From a checkpoint of a small mixture-of-experts model trained on Wikipedia.
Size: width 128, 52.8M parameters.
Training: a variant of Adam for the experts, 610M tokens, 4515 steps.
Below are experts of layer 9 (counted from 0) of a mixture-of-experts language model. Rows are named router (the router's row for the expert), up (a neuron's input weights, with its number) and show model dimensions 64-127. Each number is 128 + 24 x the weight over its row's rms, rounded and kept within 0 to 255. Numbers have three digits each.
Before each expert's rows: a language model's description of what the expert responds to. This comes from a sample of Wikipedia text that the model never trained on.

# expert 13
What it handles: Mid-word Latinate verb stems. Middle pieces of Latinate verbs and nouns, usually followed by -ed, -ing or -ion, e.g. disp-os-al, att-ract-ed, disc-uss-ions, dem-ol-ished.
router:145141114152096151169087121141139101154144118118121129128126109123110120159087132124105135139130155137101130126126139150160082102110144146137145164090151122127104136153139138162148133124112134
up0:163108089158135123105106123115141105128145101149154142177128136164114115115139133150160078133108110101136130146129143141111109154115144093137122069133148145145087124099128113161097146127120140
up1:123115155121137115158095118141094113124146094133134117171167098102138138109060136118084143115137099103113124153142123181081125165111105112120143136131166122117148102122150053107147142093165111
up2:127168133140136146137108120096171124118160135163094093111082108083120100142080091086145164147148162139163134142107142144109111131143114128107156125135133126129121095125143066110181154126125120
up3:115171118128169132147141148125117042138144179130113139116141146135130102129099138141075135135123125110114123153105104113156126141118089102137155123128163152143098161133109138148140108138096137
up4:151158141133150160191116103156138108127172126133124151139107157135114120120128160149110139128107178144142118103151105116143062071114141102139123147131100116167116108112163103104138097165127117
up5:114124138137134149166141123131091084145185165166138119135126112126137108172080119148087156149097133118126113152129109108078092137117152097117142179135166108202115106137170151146154115140085137
up6:139144134122112113149157141116137091168118117142093141131125114111130114087106122159095100134149075118120105141119107108104176145134086122128138119119136115147108139120136148189099100128111140
up7:162084126129128129106102103088145115191126184124113105125127089131148117128119123104094121115121111138095118111109158152140148136149123098135157103143133109106121170124120138111158115160127131
up8:130136169112130124143214127089117132146151119122105102198113124113113115121111123133121109094143126162103096137090168108154158125093120148118130167138126153132185166090115116140137157149109141
up9:151107168126057143099134093119127206159125145115113133117122107120082128115110117126101121130144131118088127127124204120152155096093131139157122150134112144173154127117119133136101160101134143
up10:124161117134102111106130147123080158139144136150137120128142118114124139115097112160129125088186154132188131138165119118163144105134151126127141155107120111136087136158178137130095144131147121
up11:136165133180104160113108122141150139106120121138100141114131140148108128153116117181173146105104150147101114137113113170164086096131108141158108127106122119129138114124104145188096173157119106
up12:100138131139116133143131127130112132161093142113115142138142148139141130148125127128187104141076148125126125110126168112178102107114140107138108129124161132106165121106103118098149149124088068
up13:152145148202096149133140157131126141092161123146118145113102153092124125148161156135115131135099157135115061110123111141095171118145147123132122151120139093125066142126150105103155152166098127
up14:076114106110116139128132102132118136113132121119152129123134118119117136119116138104151113135116148118072158129128138131160150129089164167124115148133132118155128136149170134149129144142142139
up15:113133130161093100123128108151128145146121154112125164141124111131135138099151167157128125151136113129176111148145139123103190101129125115132134139149098118160085126106108140143161139110117153
up16:110125167132135112132133120129131163144145118173101108095110114070137100166098146142120161117136116104122087141159174112092113100098120133130168156127144131156105157153130133121129155151108141
up17:106116097114090149126111074087119166158134114139139130149159126110105160157101109096112144140119178130172131156136114159118098100109141127127144106118132134124100153146101080108150094172126096
up18:123124071172140115139131083146137113100114104099150130161148131154113109141087117118119116118134147137102125131104164168102111145136129130149112168091125152123120176172105128149157145161136092
up19:146146126136102098101122117145117129117116130115134150207136114124125107134126123088103146115135155123133112104144123097152085112130159132098134164120105144103145131136135094129120144172113153
up20:101116104090119127158119139121062124135117136106160132149105078155112131162114126140117126168116179101124134143125129100091102134101129147122120102144153096127102132129117159188140111120099148
up21:123113090119090165126160082136169143179132096125135142115136115131091130113104150134089118137051115126116105159118118153131117108135115128131143102116105144138132154114141158159165120128101115
up22:136118129122125133156100140100131099105137138128135133142116143085129103129146141144131177115136153085106121153190156113129064129112120168106142104128158100120126112100159140128161111182094145
up23:104106120142088162154112079131112185154143124151165111141109140112122127144130071125131137145132115132143125099120092127100136129153117159103157137102144113118123122154089099190160122129124114
up24:153142150098134129128112114080096098141147141126082119153165068088130153120059144124117133107166108094152129156153141111118188141155130095116144116108154122117138143155218141147099096134110105
up25:103133142143149111136120156159132121128110096159135112131099075117147152183114160125151111127127101103138158154131128137119146126118133128138135107113114091107113151117111162195111162129139127
up26:120122079156148117110101093143110079125145131092155174151150126108093157150087181117116109107106108144111098128109114146114162171150125134120133119112120158129079145103124126170137151146140120
up27:118143106106105138125126135159130089158114125155104140113122104124133149113135106107181120131126118142099134136137116147113164142153093175132154134110119137127146111111122105104118126082130139
up28:134087143098146117103106113118129117155123125137106103103119116135131146150090105141126127148115149127102114135142134099135148123148129084158120135129153139159077137113159139126144112069137121
up29:161161115119139123102128129084126104149122161141147142117135092131134110118139174103144147130134134091059091130134155133168137132077106118160144130109131129137106141120180149110161139154145154
up30:168103145153144109144133109131122095126128128123137116157116119121138092125150111137173123129138117129132136119165163118133112070122153121109128151135092160155095129095118098119170128177146121
up31:138133124080151141151152106120107130169128091140122132135140099109095131142111124117124102116122116095133142136153145117130130129123127120137145119122114095106150128141205145116144190146128120
up32:127109098105101165158083107118149139170152090126105150105158155142113133127108136124129133142124154135137138123106141089117184115128110106159105158117134129129149171091123122134150159077102128
up33:104163138180125156130140118102156124131111119159077133122088125119140125142139142137100133124107156121086123102104143155132150119140160151128121161117155139127115145150123134141130128151096139
up34:119180123142127169118116116143126168141109149106119122173067136120112135161121180109092103126141151105119129167135119140056134189119110107111163133115108128129160127113177146166103125127089143
up35:108099092126126119106152114144136087145131122125131132130127105109141128139097120136141134124119126113126168109151125082109076135092121128145139138136156122179162162086190126144067140159133101
up36:133135134149131147104151146148137123144134094110162088134163125128106153104092149080167129113104114121110153162126156112156090107105096118154143105114115126131138132156143126174100137161118150
up37:079107112141154114143131132126149101123145105123168142132121108090143091133111180084112125105155089110160092134104110133089122138132152150098136139086139100130123111102127127142169089128073114
up38:126158138142080140180137126150125146091152156124106164142111121113125111134157142116089077138154188093088138138108157108139146087121131155099118125118157137137121110161141137115116126158134127
up39:176161136104110106128116112130149065116144135134129113132136108127130146132111130159156128114152133130119129161169131165138141125095157111108114098115152125159101144109220096095153141065130100
up40:124157123123061143161130166134146136128116140126135126112111051133099113147071148128135127102102146144155133132129116126132134062135123138137146166139129129094165150139185139151105132125113120
up41:143170140142104139174123116134126116115146108141134152154125113148110148157070121148128113097159153110094131168147110108097117151110132091142097140089150096080126149126096165129135109134132081
up42:128146088125120133105135180110160110129129126111146135139098129130127141132136142141170096146149102106163161154151138108154092126118136132112138097081102109163145164092094128145132134142145110
up43:124122161100149142115129142128166140089111099158150100122100109106119152163124121086144126107130119085142141115138099127141170107159143070135165116107130138105100124130132160131189128132145166
up44:119131092101136081130137097150151154127136107146153087168152116139137113121132125103122140160123133129106146170144149138126124100121127138159115136104122123153097147172118171135144115123147122
up45:126155135141124122089098128166105105105087141089147129148141120131117110136088122161099130127129106103087153136126158150137135096131096140135102161130180125097082170126145160129159118186141120